config.toml
moe_layers = [0, 1, 2, 3, 4, 5, 6, 7, 8, 9, 10]
router_score = "sigmoid"
balance_bias = true
init_std_router = 0.0397
tie_word_embeddings = false
max_steps = 8277
dataset = "wikipedia_en"
Below are experts of layer 2 (counted from 0) of a mixture-of-experts language model. Rows are named router (the router's row for the expert), gate (a neuron's input weights, with its number), up (a neuron's input weights, with its number) and show model dimensions 0-159. Each number is 200 + 30 x the weight over its row's rms, rounded and kept within 0 to 999.
Before each expert's rows: "mostly gets" lists some tokens that are sent to it at least half of the time. This comes from a sample of Wikipedia text that the model never trained on.

# expert 30
mostly gets: " the", " and", " The", " a", " his", " an"
router,173,207,201,177,172,262,201,192,198,188,236,196,193,217,199,217,168,170,202,203,202,217,202,172,191,187,205,171,185,199,153,211,148,197,188,231,163,264,202,196,175,224,176,204,151,166,210,252,186,252,192,185,239,236,144,148,234,192,255,156,168,234,250,175,208,189,218,188,201,182,198,190,221,179,215,176,185,212,219,346,191,217,205,231,207,191,219,218,167,228,205,211,140,212,234,251,237,168,195,184,230,163,236,226,169,207,209,203,190,216,196,189,186,153,212,220,276,159,235,209,168,214,226,205,196,220,230,249,219,199,182,184,209,204,187,213,287,249,146,242,201,232,183,206,173,217,220,227,177,197,236,202,148,210,184,195,199,189,221,234
gate1,221,203,173,167,190,227,209,199,144,198,179,220,197,209,189,218,171,189,152,224,147,189,225,203,193,115,190,209,192,206,177,257,214,196,203,192,177,207,273,143,213,190,151,207,168,212,223,172,160,181,241,186,203,185,220,187,164,160,143,194,219,219,176,219,178,177,197,200,281,220,146,204,168,238,191,246,247,197,186,189,200,221,218,219,225,185,194,191,175,177,188,248,231,229,265,163,270,180,214,231,209,205,206,217,207,186,223,241,185,167,185,179,227,198,195,169,207,228,199,183,176,234,186,179,121,189,174,191,157,126,209,247,208,277,206,176,186,203,143,198,254,241,192,192,199,224,216,168,159,184,208,201,195,154,177,250,156,191,207,188
up1,188,197,205,214,191,186,261,215,231,229,146,228,165,190,211,159,164,144,162,251,241,185,258,173,207,194,187,212,194,212,187,163,202,213,192,200,207,272,243,192,177,200,238,147,209,220,183,243,230,207,254,187,165,172,191,230,189,162,215,195,167,226,204,135,150,276,186,223,171,179,167,211,183,237,217,231,200,172,186,197,233,257,226,169,158,230,207,191,223,222,208,209,225,187,269,213,155,229,176,235,154,214,187,225,189,216,187,198,199,180,203,165,222,207,215,256,175,196,166,166,200,207,245,218,195,178,154,198,162,144,211,208,219,235,178,206,230,178,218,195,223,210,207,195,201,260,132,217,172,174,195,249,248,218,199,216,198,271,154,210
gate2,257,199,217,188,158,203,204,164,184,197,240,187,228,194,239,194,208,178,215,214,183,215,138,115,205,209,166,153,187,221,169,239,158,230,218,246,215,208,199,183,218,161,221,183,204,214,199,170,196,231,248,215,217,201,212,144,248,203,212,229,172,196,185,254,182,203,232,189,190,146,193,174,213,189,202,208,166,210,185,200,204,162,200,188,228,206,227,152,232,183,274,192,209,197,183,230,187,174,257,177,213,252,213,196,198,171,236,198,132,209,208,217,185,211,235,205,234,209,174,272,257,260,172,144,175,216,190,225,159,188,174,191,195,197,206,200,239,198,222,212,243,212,165,211,187,206,195,100,217,211,246,245,187,222,254,140,187,170,218,245
up2,185,174,160,195,196,207,157,207,220,212,183,187,188,244,184,236,205,218,203,214,221,198,173,148,158,191,176,167,192,194,169,198,231,223,214,194,192,161,252,141,186,196,201,145,126,200,188,225,191,211,218,197,192,220,165,250,175,175,238,215,161,196,213,172,197,219,218,166,208,145,136,227,236,215,196,177,230,170,264,168,243,162,240,158,201,204,173,194,223,174,207,220,185,208,235,219,201,202,192,278,229,252,188,190,237,204,202,202,216,210,153,215,249,165,187,213,202,219,191,238,232,196,129,167,208,142,277,220,168,204,234,174,222,230,203,191,225,225,213,225,201,185,251,246,178,251,137,192,242,183,207,194,170,167,185,165,158,204,253,237
gate3,188,203,194,228,211,181,192,177,193,197,128,177,175,202,220,161,203,177,194,205,242,196,210,189,214,191,192,142,144,202,220,193,176,252,238,148,231,208,241,170,168,248,260,209,168,200,189,213,188,261,195,159,259,138,179,234,244,181,148,201,147,176,177,216,240,192,233,223,228,170,182,206,244,172,166,167,179,188,192,136,200,151,237,230,179,225,185,183,230,190,217,188,205,219,197,200,182,193,155,147,240,206,152,229,235,239,238,189,182,201,178,188,240,199,250,201,204,235,223,245,180,195,163,179,228,174,315,200,169,207,191,165,204,178,206,205,252,226,234,247,218,209,217,178,211,207,199,203,210,178,204,217,232,235,245,182,223,192,207,188
up3,278,195,168,173,210,172,242,212,171,199,214,184,243,228,235,204,214,219,199,191,199,246,160,212,187,186,215,225,154,213,219,194,233,214,187,167,217,177,205,198,194,232,118,236,246,196,201,221,199,149,175,248,215,271,164,233,249,194,195,252,237,177,141,216,210,178,214,204,200,184,175,210,195,174,155,196,249,205,181,181,195,166,182,189,176,217,195,231,157,199,185,183,209,260,192,172,231,175,185,254,207,244,199,216,198,183,200,238,196,205,182,243,155,216,216,171,202,171,171,221,213,206,179,163,169,174,188,185,232,221,153,278,251,191,155,201,175,199,162,186,186,182,132,226,182,210,231,199,145,233,153,173,111,185,150,188,207,188,187,215
gate4,251,220,224,177,218,207,199,231,237,286,182,244,194,223,208,211,227,176,221,208,265,208,194,221,180,228,186,176,225,230,197,243,214,246,197,180,258,211,232,131,193,171,190,226,174,246,208,228,227,228,204,187,215,248,201,184,152,219,158,144,183,162,234,229,175,146,249,191,228,205,178,205,185,240,186,194,200,151,155,170,191,154,227,208,211,217,190,199,226,216,153,174,207,166,204,265,203,181,199,158,200,200,188,191,176,246,221,226,154,233,214,231,195,207,224,185,195,181,227,207,164,245,203,177,236,181,259,138,170,147,197,188,231,206,208,199,210,201,211,214,194,177,186,188,125,229,246,198,230,180,155,251,199,207,214,152,228,152,205,152
up4,178,192,224,177,202,219,182,192,236,233,187,235,171,237,170,187,211,249,238,222,192,200,248,212,225,191,258,236,255,182,223,176,230,212,227,210,158,232,194,171,187,206,144,208,166,150,143,198,226,215,228,204,199,189,165,182,168,246,216,198,239,174,204,238,206,226,168,232,214,243,238,186,207,191,171,205,222,232,172,188,158,253,148,195,254,189,203,157,195,165,212,221,197,173,209,208,237,157,179,209,145,189,218,187,245,209,171,156,177,270,209,184,222,229,175,189,221,189,201,218,225,184,190,204,203,154,252,196,224,154,189,180,223,190,183,239,209,198,179,143,155,179,235,223,253,196,174,161,200,288,190,202,226,192,151,225,172,116,171,173
gate5,166,205,215,192,219,222,215,209,226,153,257,230,231,224,186,173,166,220,189,192,181,228,170,184,251,176,201,191,213,138,216,226,153,226,215,165,244,202,231,165,276,208,225,199,162,208,236,226,206,210,179,296,229,250,194,188,218,163,240,189,143,209,180,176,194,209,226,200,228,204,189,177,268,153,226,243,189,142,180,188,222,215,178,202,221,193,270,192,148,216,220,259,180,185,180,152,198,164,211,184,216,210,175,230,223,236,182,173,213,232,187,202,207,216,190,167,205,186,225,211,187,212,202,164,224,225,153,202,219,214,194,149,225,246,229,184,223,220,188,196,205,158,198,210,254,221,182,222,234,203,252,168,162,152,272,216,206,137,220,205
up5,178,213,231,216,270,199,172,233,258,158,225,194,183,166,225,229,200,215,206,187,206,249,197,202,209,196,163,210,219,164,215,219,199,184,221,153,248,230,174,158,287,212,188,145,236,200,187,235,169,215,186,298,186,196,183,182,149,179,240,221,176,214,212,224,205,182,229,191,218,247,187,199,222,194,212,196,149,129,217,171,245,228,228,173,228,160,223,192,176,206,167,226,250,190,160,215,267,212,209,226,215,158,186,202,211,209,230,247,143,220,204,234,210,210,173,174,202,247,232,219,222,199,236,157,177,226,174,145,191,205,162,236,208,275,205,160,247,203,157,166,204,193,165,222,195,226,193,203,208,202,235,206,171,225,197,235,181,200,217,191
gate6,217,237,194,215,231,213,244,144,158,165,212,259,197,165,184,192,227,164,220,162,218,177,141,159,209,229,203,184,138,233,218,247,246,204,211,171,196,223,228,195,149,174,221,199,186,185,228,233,212,243,151,266,170,178,245,256,193,162,184,174,180,205,173,199,181,136,211,174,201,240,147,198,174,217,259,258,208,186,210,209,175,177,249,223,194,238,233,231,173,219,196,245,260,189,198,224,199,236,195,170,197,244,202,179,205,149,206,197,227,219,251,222,241,186,190,201,170,173,185,224,193,179,190,217,225,172,235,201,219,214,191,133,194,215,204,186,191,238,255,181,179,143,153,193,197,216,198,206,204,205,161,152,159,164,212,233,179,193,193,245
up6,209,200,204,225,229,189,191,187,188,192,152,206,202,190,200,134,225,157,179,194,250,223,206,142,157,279,198,190,183,214,243,217,204,195,189,159,240,272,185,203,146,205,239,171,195,175,223,249,153,230,190,273,206,206,200,203,232,146,170,206,223,210,169,181,150,217,173,190,173,237,177,267,197,242,220,233,219,205,183,194,237,165,175,205,197,229,144,201,214,229,192,214,261,164,224,137,203,261,155,230,187,205,170,182,189,156,194,184,215,191,202,253,268,195,175,220,162,224,172,249,181,186,218,215,205,157,160,204,265,194,218,208,185,223,206,164,202,184,217,196,157,233,200,184,178,233,219,220,166,230,222,177,197,225,181,188,232,165,207,193
gate7,223,191,204,164,140,252,253,205,224,143,197,226,265,197,211,200,192,195,158,176,181,225,176,186,219,228,177,227,161,205,228,235,215,185,164,164,219,165,192,147,203,195,173,185,167,252,239,167,207,158,244,216,192,195,209,229,253,161,215,246,203,223,192,184,232,135,156,178,241,177,178,209,176,198,142,166,221,199,220,183,221,196,220,197,244,169,267,230,217,171,258,188,209,214,175,156,217,209,236,204,188,228,173,200,173,194,235,170,194,204,192,216,183,241,116,150,213,201,262,174,154,209,169,200,173,218,190,232,183,220,198,216,177,175,201,228,183,176,227,162,209,216,216,241,221,209,165,233,222,231,249,216,220,206,163,167,205,203,281,219
up7,202,183,206,209,148,211,173,181,190,161,180,180,218,209,239,234,182,140,152,190,189,218,162,170,224,197,139,166,210,176,186,216,221,223,204,203,149,228,214,126,157,252,176,177,240,171,194,181,155,219,244,218,240,201,221,190,218,179,201,219,157,229,223,231,222,138,177,237,230,174,167,155,173,217,189,213,148,236,136,262,166,208,188,208,232,173,200,191,204,207,258,216,167,137,182,223,223,180,229,162,195,216,221,262,220,200,218,187,168,214,197,178,156,224,211,139,209,153,185,147,189,240,193,154,160,204,247,215,217,217,181,216,221,187,235,204,190,203,166,178,225,208,187,204,248,184,196,155,225,172,264,211,187,196,232,223,226,164,233,213
gate8,223,211,228,194,227,255,195,180,199,173,264,198,221,216,164,160,202,186,129,170,209,185,220,211,247,178,194,210,142,163,214,218,157,221,212,230,191,204,200,233,185,165,196,207,165,237,209,191,194,244,172,266,274,158,204,206,253,209,152,176,202,223,217,212,223,153,189,170,190,141,176,233,183,222,236,152,268,245,230,248,172,214,198,180,203,177,226,245,211,155,258,196,161,206,191,230,220,197,268,182,212,186,158,193,222,219,211,209,246,235,214,182,161,206,185,240,163,161,205,215,167,200,129,184,219,170,182,215,223,183,179,144,254,172,203,165,208,176,140,166,229,186,191,193,229,230,201,206,210,162,195,194,211,219,222,206,201,234,219,207
up8,182,275,252,207,188,172,223,221,148,172,213,250,196,166,228,191,202,198,144,205,193,164,185,183,192,201,212,201,129,162,193,201,191,191,205,197,211,164,203,153,216,159,205,204,174,235,207,219,190,164,203,257,230,196,241,264,249,164,227,178,216,201,219,174,152,173,194,195,187,223,157,259,188,208,203,171,237,224,207,219,195,165,164,157,185,159,240,218,238,200,234,236,134,166,186,195,245,199,224,201,169,202,147,198,249,153,203,190,195,141,172,194,185,275,170,195,207,176,221,206,202,199,167,208,198,206,143,180,252,204,169,131,145,187,233,181,181,180,187,179,220,221,235,221,202,196,199,227,256,197,189,258,190,229,167,188,181,245,187,214
gate9,187,190,243,244,174,240,119,218,258,235,235,190,196,231,195,154,237,256,222,223,229,203,215,197,211,237,166,244,235,215,216,160,188,223,251,252,199,195,176,201,166,155,202,170,200,178,225,204,235,159,235,179,186,180,156,152,199,166,258,186,222,157,197,165,208,210,223,184,188,186,198,204,169,237,140,182,221,206,231,195,195,180,222,252,263,192,146,234,168,159,140,212,233,199,207,210,224,175,175,167,197,155,180,159,223,182,229,190,175,205,213,186,171,162,160,239,196,194,268,147,192,233,218,196,215,218,245,198,173,219,185,177,225,184,211,231,168,188,203,191,215,183,142,172,226,190,231,240,226,183,209,220,173,259,246,169,213,194,219,182
up9,146,190,175,196,161,147,250,173,173,192,214,154,217,180,191,156,242,260,213,272,216,208,208,256,226,169,189,228,196,246,196,215,215,208,237,172,232,170,232,235,179,196,200,192,170,188,182,229,184,200,230,166,191,194,183,249,242,224,232,146,189,206,210,193,179,167,192,189,258,234,171,196,180,186,198,224,243,190,231,188,179,203,181,238,273,250,214,223,200,168,190,218,253,216,246,236,218,177,191,202,218,208,229,193,231,172,203,193,241,199,234,170,208,250,168,207,193,246,204,208,273,211,201,112,193,199,250,227,234,153,197,198,195,191,210,163,157,241,232,183,208,238,173,220,199,172,163,281,205,201,205,199,167,211,184,234,160,209,190,233
gate10,172,246,172,174,159,201,195,221,229,184,184,219,164,225,248,203,185,242,208,180,177,224,235,195,244,213,218,236,186,166,227,142,160,191,215,213,210,176,222,208,126,204,178,150,225,192,174,191,205,225,256,190,190,195,221,195,219,227,165,232,206,178,199,135,205,217,168,167,182,243,170,164,170,256,278,229,197,244,207,172,163,192,186,216,182,194,151,227,237,189,172,176,265,183,213,157,140,206,233,265,206,159,244,199,183,170,229,174,246,242,257,211,195,132,184,203,179,181,251,218,206,253,221,177,176,213,195,194,203,255,216,202,198,203,181,195,219,220,166,153,212,196,218,195,173,224,222,209,191,214,192,263,213,192,239,208,263,207,200,216
up10,129,246,214,208,242,173,141,211,175,193,188,232,174,156,210,156,218,215,205,210,155,217,141,198,218,183,195,166,166,182,231,187,239,213,202,183,175,241,141,202,267,199,203,158,167,179,211,189,164,200,201,187,206,226,156,183,175,175,217,203,217,202,145,216,209,177,202,139,129,249,211,262,172,186,207,185,230,188,229,198,186,187,263,211,173,225,234,199,269,222,202,237,224,188,163,182,152,221,209,223,218,199,259,183,210,233,181,212,217,192,202,221,246,194,217,197,224,247,200,180,197,157,211,260,223,182,181,167,198,192,246,185,151,229,208,274,168,231,194,199,165,187,159,221,200,209,167,181,213,227,224,215,158,259,203,207,243,206,179,248
gate11,199,201,190,245,182,183,208,244,236,165,241,209,226,189,189,155,210,222,156,201,186,233,212,188,201,207,207,206,260,218,210,171,205,187,239,204,132,152,232,248,169,186,156,237,168,180,209,164,239,154,212,212,217,240,186,149,187,185,237,123,184,149,227,198,217,168,205,215,193,204,189,201,162,211,207,171,177,162,242,181,186,151,206,248,214,231,199,197,214,187,220,204,182,214,228,211,272,209,230,252,200,224,248,170,180,168,195,237,205,218,186,210,234,179,165,228,180,189,220,153,264,159,159,211,213,205,227,162,201,251,158,184,216,207,251,195,214,234,226,237,314,193,191,206,237,214,183,151,238,225,158,190,219,198,190,187,214,180,223,203
up11,254,243,229,208,138,200,197,257,244,214,214,199,202,206,196,196,183,274,186,200,204,220,231,224,204,211,185,209,219,215,188,236,186,165,197,171,147,158,201,213,213,184,213,169,197,133,150,218,203,170,201,192,192,206,203,176,120,221,209,156,239,216,171,174,162,208,212,279,204,212,189,256,207,223,188,172,197,225,181,201,176,188,200,179,181,241,134,205,247,202,233,181,120,205,269,243,227,155,220,234,195,164,244,175,208,170,270,234,189,197,175,174,199,194,173,234,220,181,159,183,193,192,217,211,219,175,180,146,190,184,201,249,180,187,194,245,177,217,207,227,284,247,177,217,202,166,244,177,199,214,196,185,214,175,211,208,237,235,199,210
gate12,222,159,167,189,150,220,184,243,190,201,229,190,214,222,197,166,169,273,168,164,230,186,206,192,222,204,203,186,140,164,171,202,145,210,177,248,191,158,230,233,227,184,232,207,142,172,177,167,240,222,225,206,202,214,229,210,205,195,149,187,160,189,184,214,235,167,136,185,143,196,202,197,162,259,199,263,163,208,227,219,130,200,232,207,214,197,231,170,162,229,246,180,136,160,184,194,270,229,187,189,203,181,189,183,215,158,251,164,209,219,173,223,180,248,187,252,196,199,207,244,213,249,207,205,199,198,211,164,228,171,187,233,226,161,218,187,232,188,230,207,179,175,203,180,178,213,156,165,213,253,177,167,186,240,206,221,232,153,185,207
up12,198,220,182,227,183,172,141,189,220,213,231,192,207,158,231,193,193,159,161,235,269,237,189,200,254,165,194,232,232,233,223,153,206,148,210,155,207,180,106,171,166,196,164,170,207,189,211,259,188,226,213,181,209,218,155,253,191,197,199,213,202,163,173,204,166,231,211,168,210,235,197,217,209,150,236,221,199,148,232,193,160,209,228,208,196,177,172,176,185,230,176,233,204,211,215,166,207,228,246,151,210,181,216,211,212,187,204,191,235,271,265,240,221,183,247,166,152,139,195,236,199,131,235,229,228,226,210,206,218,184,202,168,201,197,216,215,167,207,188,220,147,203,209,191,199,203,196,195,207,186,213,187,279,235,173,253,170,172,222,223
gate13,194,240,175,139,235,215,235,166,135,208,197,131,237,222,287,212,184,196,175,219,152,245,184,168,233,191,241,170,200,179,234,196,260,202,215,157,252,175,265,187,187,160,230,157,248,234,240,147,193,215,192,207,171,244,193,193,199,224,242,179,200,216,231,216,227,245,224,244,168,215,195,197,195,193,211,194,223,188,209,203,219,149,199,204,203,227,236,169,178,220,223,156,213,209,236,248,253,213,172,247,205,220,181,216,154,188,277,195,186,206,232,158,197,162,230,216,174,189,191,220,195,226,219,196,215,167,229,249,194,167,191,200,158,237,152,254,174,177,195,223,162,217,243,217,189,227,174,203,170,210,226,243,194,197,220,216,194,211,190,178
up13,161,195,131,159,158,151,193,186,172,228,218,178,226,236,231,223,189,187,199,164,201,181,146,190,295,221,189,198,148,200,189,216,166,137,197,195,222,220,213,145,196,197,229,141,185,205,128,215,211,166,200,221,215,225,201,209,213,283,192,188,221,166,207,207,270,221,155,206,235,220,269,182,266,243,217,193,204,193,214,192,167,244,230,181,207,214,216,180,202,271,211,191,217,229,225,221,216,179,207,209,251,206,197,239,176,209,230,239,190,210,170,236,243,223,229,134,203,192,195,173,230,240,203,198,216,169,204,143,209,151,208,149,206,219,162,189,203,178,169,199,217,219,220,210,204,216,192,176,181,157,163,177,233,194,198,204,199,170,173,185
gate14,248,155,214,192,153,160,198,232,214,214,190,171,228,223,222,218,199,244,109,197,171,202,223,211,230,215,223,226,219,186,189,207,201,201,166,223,233,174,172,181,192,194,131,215,255,257,210,233,176,189,196,222,215,194,206,170,148,206,206,155,225,158,164,206,198,177,216,215,185,205,210,190,198,265,136,188,172,161,261,218,220,240,156,196,221,235,210,222,189,298,218,181,232,165,175,170,218,231,180,214,221,183,128,195,264,198,196,188,184,202,229,165,244,189,203,198,178,181,179,190,209,214,178,238,231,226,198,190,224,213,253,191,176,242,177,223,259,211,171,197,169,184,238,187,225,183,181,190,184,181,217,198,192,223,191,213,226,98,233,220
up14,161,210,212,139,229,250,184,227,127,244,181,269,270,108,216,280,176,201,218,201,179,216,182,226,167,182,225,236,212,187,195,150,202,199,214,154,197,220,210,203,227,197,201,262,181,197,207,196,198,181,179,191,191,202,165,274,145,180,171,235,201,192,203,149,162,215,212,205,142,220,177,213,241,235,197,227,182,216,227,166,183,173,249,178,230,197,122,208,186,133,216,177,208,217,197,188,222,188,209,191,200,165,196,206,233,189,146,194,156,175,240,193,189,183,160,219,218,191,220,238,205,235,228,223,180,207,211,216,244,237,251,217,207,189,189,195,147,200,226,144,207,181,237,198,192,202,229,206,204,224,209,224,184,176,202,181,205,231,245,188
gate15,164,207,206,156,159,164,206,219,182,198,190,224,210,197,244,134,236,164,205,193,177,149,233,218,228,160,200,229,167,197,159,228,220,198,209,167,253,187,177,148,225,184,206,196,215,195,227,225,205,176,238,180,203,255,194,194,198,225,208,252,239,192,174,201,244,220,216,155,212,148,189,175,203,166,282,183,189,189,170,194,175,230,203,180,203,140,198,143,181,188,257,187,228,202,154,213,179,195,191,206,203,217,210,130,121,193,185,228,177,184,172,180,199,130,208,206,170,157,188,168,164,244,222,199,203,195,268,190,212,216,191,226,218,218,214,163,203,180,175,200,198,255,239,238,256,181,183,225,193,217,197,177,215,166,246,246,244,193,128,189
up15,228,183,148,178,183,181,197,194,220,188,202,230,175,220,182,150,281,189,210,189,237,176,218,202,209,190,231,153,174,221,158,223,209,190,132,161,166,235,211,217,188,153,206,162,137,208,177,206,236,231,165,204,232,219,222,215,207,194,255,225,167,165,196,205,256,194,225,179,207,192,217,180,210,211,234,184,188,229,150,227,256,186,234,246,193,172,234,200,183,203,215,194,200,195,172,200,193,163,171,232,106,185,177,220,195,160,176,231,166,162,197,183,222,214,202,212,233,139,188,147,232,243,143,225,166,171,166,229,220,235,189,181,224,197,202,216,158,232,271,224,258,158,218,223,179,138,203,193,204,149,200,171,204,179,232,201,206,210,159,217
gate16,191,171,161,222,229,211,145,217,233,224,224,181,167,187,210,182,170,125,199,227,188,171,114,160,210,231,275,174,192,155,215,209,218,238,193,152,248,229,169,185,236,197,129,194,194,216,223,207,178,236,200,202,218,207,212,198,214,190,240,182,187,185,201,197,199,229,205,181,171,149,202,189,176,273,183,165,204,230,254,185,166,239,187,185,217,185,209,228,213,184,222,217,218,199,232,180,224,201,171,244,231,154,210,249,166,155,189,183,164,150,198,248,198,179,213,216,171,191,182,145,209,182,145,184,228,164,182,246,145,232,195,197,214,199,167,191,140,246,227,173,243,214,245,183,188,187,200,219,230,209,223,244,189,237,187,145,192,144,207,221
up16,246,169,204,188,165,153,186,231,186,193,181,218,219,166,198,171,210,219,276,204,154,205,309,212,187,130,173,159,178,177,167,224,213,161,249,179,209,260,157,194,191,210,228,204,224,231,196,172,200,173,176,163,159,212,165,241,184,190,257,219,229,199,186,195,156,210,200,170,244,227,202,208,171,180,193,206,182,174,186,204,214,244,209,221,171,224,234,184,174,231,224,179,175,204,206,246,186,211,251,168,181,194,183,222,233,217,229,209,203,205,225,163,187,204,197,110,231,267,211,154,198,213,205,249,223,202,192,165,235,185,244,236,198,172,213,179,238,199,200,211,223,117,212,231,179,189,232,192,218,201,191,203,240,169,169,245,188,239,225,167
gate17,173,198,198,162,178,187,209,270,224,201,183,236,157,251,176,229,207,208,223,183,196,222,178,241,220,226,241,216,179,189,221,214,225,217,195,112,188,161,214,231,181,215,219,202,195,214,228,169,176,189,207,190,168,215,192,164,185,219,225,219,189,215,159,233,129,227,182,181,182,201,167,223,211,207,197,206,178,174,165,146,215,274,214,210,191,239,228,186,221,217,172,221,153,256,243,176,190,168,209,191,154,227,204,175,165,218,223,232,238,205,255,210,164,219,210,210,179,180,204,268,192,208,229,248,178,206,269,173,200,177,218,227,174,234,170,283,210,168,226,198,213,149,216,212,181,195,189,191,222,252,235,157,185,197,171,225,251,248,260,147
up17,224,200,185,242,181,239,230,231,177,177,172,221,242,189,192,194,177,230,195,201,274,193,201,208,203,246,195,230,156,198,203,193,163,265,171,232,164,279,167,166,190,147,243,237,205,198,177,204,224,199,213,163,247,206,154,211,159,181,167,205,210,170,230,227,220,152,215,234,230,191,220,192,149,189,205,184,228,202,204,242,221,185,195,152,205,187,225,162,190,249,251,167,203,208,146,262,204,216,234,215,224,191,195,145,164,190,232,197,186,169,147,211,181,169,147,203,261,206,202,149,152,193,202,108,211,168,208,206,176,236,179,208,170,262,198,223,194,198,192,206,205,229,236,206,147,207,182,240,225,166,174,213,191,171,204,233,180,203,163,203
gate18,138,222,207,229,198,230,201,198,184,208,163,223,242,187,183,213,172,201,179,225,208,222,206,215,224,183,254,164,202,176,212,217,207,205,174,169,193,166,194,154,162,240,172,168,227,211,192,179,217,197,206,210,196,221,252,199,194,206,164,192,186,186,233,207,205,181,206,214,203,171,186,205,238,207,246,256,203,214,165,164,156,180,247,194,190,195,196,130,206,195,171,181,225,188,180,199,242,149,241,182,230,236,127,208,166,172,226,242,168,179,235,112,225,152,213,254,183,210,149,243,161,131,176,204,220,180,290,168,226,192,188,185,257,227,234,232,140,175,252,235,215,257,182,217,215,219,177,214,210,221,168,230,158,222,189,170,195,177,201,193
up18,174,189,200,207,219,244,148,201,188,184,175,208,171,229,214,202,219,209,187,194,247,238,212,167,246,229,229,224,235,174,245,213,221,122,213,199,194,278,218,220,225,249,221,200,246,219,208,233,196,190,186,180,221,151,181,185,170,206,214,199,198,194,163,217,226,209,224,194,175,154,192,194,166,179,257,213,233,163,223,195,252,226,194,198,228,186,182,175,264,183,203,172,158,228,170,189,176,188,236,189,238,275,182,257,197,244,173,193,183,184,228,147,187,140,263,185,177,164,200,270,157,163,214,223,152,182,230,150,226,187,186,228,197,247,203,205,154,219,200,192,150,200,184,276,177,205,166,220,197,224,256,184,216,180,204,169,204,180,206,197
gate19,225,267,185,183,185,197,208,240,250,218,235,174,193,134,212,189,218,228,229,158,243,168,199,249,189,209,195,208,186,196,226,227,165,284,187,247,203,180,195,204,134,187,223,138,241,190,152,184,183,219,242,210,225,243,205,194,186,223,187,156,221,205,186,160,217,194,228,179,230,179,144,203,229,200,184,206,146,234,175,219,145,188,225,199,147,206,146,243,242,174,224,186,191,204,209,136,238,215,169,213,193,185,226,267,190,241,242,181,193,192,260,216,181,150,253,228,169,195,204,173,173,144,185,206,229,179,212,198,213,169,203,213,247,202,167,202,228,223,264,223,215,202,215,175,206,237,225,222,192,210,186,238,167,197,180,209,178,222,222,240
up19,206,169,232,263,190,192,177,222,174,188,208,207,218,196,188,236,219,152,255,223,196,175,174,143,243,208,247,214,208,202,197,140,168,156,232,227,230,229,214,212,205,237,220,193,219,237,235,214,222,211,227,210,187,162,185,205,240,201,216,223,253,245,198,221,220,205,237,250,156,216,164,219,150,214,218,221,190,176,114,230,172,203,195,179,258,225,255,202,170,237,184,194,200,202,227,166,212,179,169,159,182,196,186,210,230,204,204,221,216,196,165,195,188,206,230,253,235,156,143,168,231,186,203,196,214,183,198,202,187,151,212,195,174,240,223,146,150,217,139,234,165,201,223,234,232,235,196,163,160,163,241,194,239,252,178,261,245,188,162,178
gate20,198,171,166,202,130,223,192,204,221,176,163,233,226,211,211,184,201,203,175,191,196,227,188,217,161,121,175,180,186,186,241,219,182,205,194,184,254,202,225,170,174,223,167,159,196,207,227,216,131,211,195,222,147,222,235,217,159,226,240,142,160,175,201,182,210,179,201,228,233,221,224,208,188,230,184,229,169,188,208,197,188,207,240,221,172,181,191,206,210,217,183,201,188,220,192,165,179,153,152,156,286,168,180,181,237,256,196,157,190,229,146,210,196,187,249,192,208,257,281,253,175,200,260,231,235,156,184,169,252,223,177,181,190,253,150,207,212,153,204,178,187,194,245,224,229,160,190,221,219,235,199,240,226,223,216,197,231,187,210,221
up20,210,219,148,208,225,208,159,174,186,202,176,164,223,201,157,179,158,193,162,189,176,188,156,197,139,216,164,196,201,193,210,266,140,196,173,184,212,223,196,216,181,219,171,223,200,183,202,217,178,147,178,179,248,142,200,173,254,208,195,186,225,201,216,209,244,211,213,178,241,152,148,224,214,203,233,164,131,202,216,260,187,197,238,180,188,210,209,166,214,247,192,184,266,157,211,217,178,139,213,166,206,213,212,164,208,231,203,146,232,199,192,179,226,168,261,181,181,249,205,194,153,266,249,157,240,211,172,203,228,215,202,220,238,211,165,167,188,249,245,208,229,217,190,225,263,201,190,155,213,221,191,202,239,217,203,147,193,158,214,221
gate21,250,270,208,226,185,176,166,213,207,214,225,208,223,159,131,167,195,238,201,203,183,200,202,206,195,228,203,163,196,151,199,160,175,192,219,208,210,222,216,146,211,202,223,191,210,240,286,202,209,237,183,135,151,206,215,278,154,181,177,226,160,182,235,182,193,183,199,244,204,130,195,177,209,169,206,178,223,204,223,225,209,199,237,184,224,222,159,188,218,207,268,214,206,207,209,202,202,193,188,204,192,158,195,164,147,233,185,202,206,219,170,189,256,172,172,216,202,192,224,193,206,166,198,196,215,196,179,193,180,220,253,259,219,164,239,169,235,222,250,270,196,184,146,201,211,241,187,216,220,221,191,141,251,247,260,216,155,169,212,169
up21,162,237,208,221,192,191,210,236,219,194,253,262,202,213,139,188,211,205,234,198,189,226,219,246,204,209,156,154,206,177,154,182,207,226,208,190,197,232,223,178,226,208,260,194,248,196,248,245,186,213,205,199,254,228,137,166,223,188,200,176,186,183,190,175,138,172,164,186,184,211,184,187,200,178,226,215,166,206,189,177,194,225,253,204,231,160,210,252,191,207,105,201,172,228,187,239,194,159,177,142,152,204,176,162,187,217,219,241,210,228,195,191,198,186,161,244,182,177,195,205,232,243,198,176,255,203,212,256,195,216,235,184,226,206,233,196,201,188,216,249,157,191,139,218,188,187,212,233,269,200,168,216,223,183,165,221,182,161,198,115
gate22,215,190,188,176,170,209,263,230,174,168,273,181,231,181,185,209,187,252,150,198,199,201,193,175,181,221,199,195,189,217,215,220,186,236,191,210,208,257,201,199,205,174,192,222,239,199,246,271,173,175,227,197,174,212,213,149,224,151,175,156,221,196,146,181,220,186,201,244,192,196,202,188,192,179,205,196,191,196,166,197,196,130,219,240,140,162,188,228,167,223,228,170,164,192,223,135,151,188,200,248,177,224,200,178,194,231,212,203,228,183,257,209,163,240,215,217,176,161,208,176,160,237,243,188,194,196,174,234,198,206,184,187,176,258,215,212,223,174,212,220,240,152,183,240,220,147,146,184,175,248,163,190,112,172,187,230,244,149,223,216
up22,187,141,166,245,186,192,235,212,183,153,209,201,175,200,162,262,225,236,113,179,189,128,168,250,228,193,225,216,223,168,192,172,174,160,169,177,183,196,177,200,250,167,221,158,162,168,180,206,172,248,193,251,205,195,194,169,218,229,227,201,177,230,203,252,186,175,242,186,170,185,219,203,154,229,209,193,154,223,216,191,161,213,151,207,177,209,175,202,229,309,119,176,192,232,202,211,242,203,197,179,202,207,198,226,203,186,152,170,197,191,178,170,186,196,148,209,202,179,199,221,185,184,194,251,236,188,229,126,218,191,186,154,215,184,233,188,209,215,182,187,244,251,195,187,202,214,170,172,205,168,191,199,244,186,198,210,191,165,155,210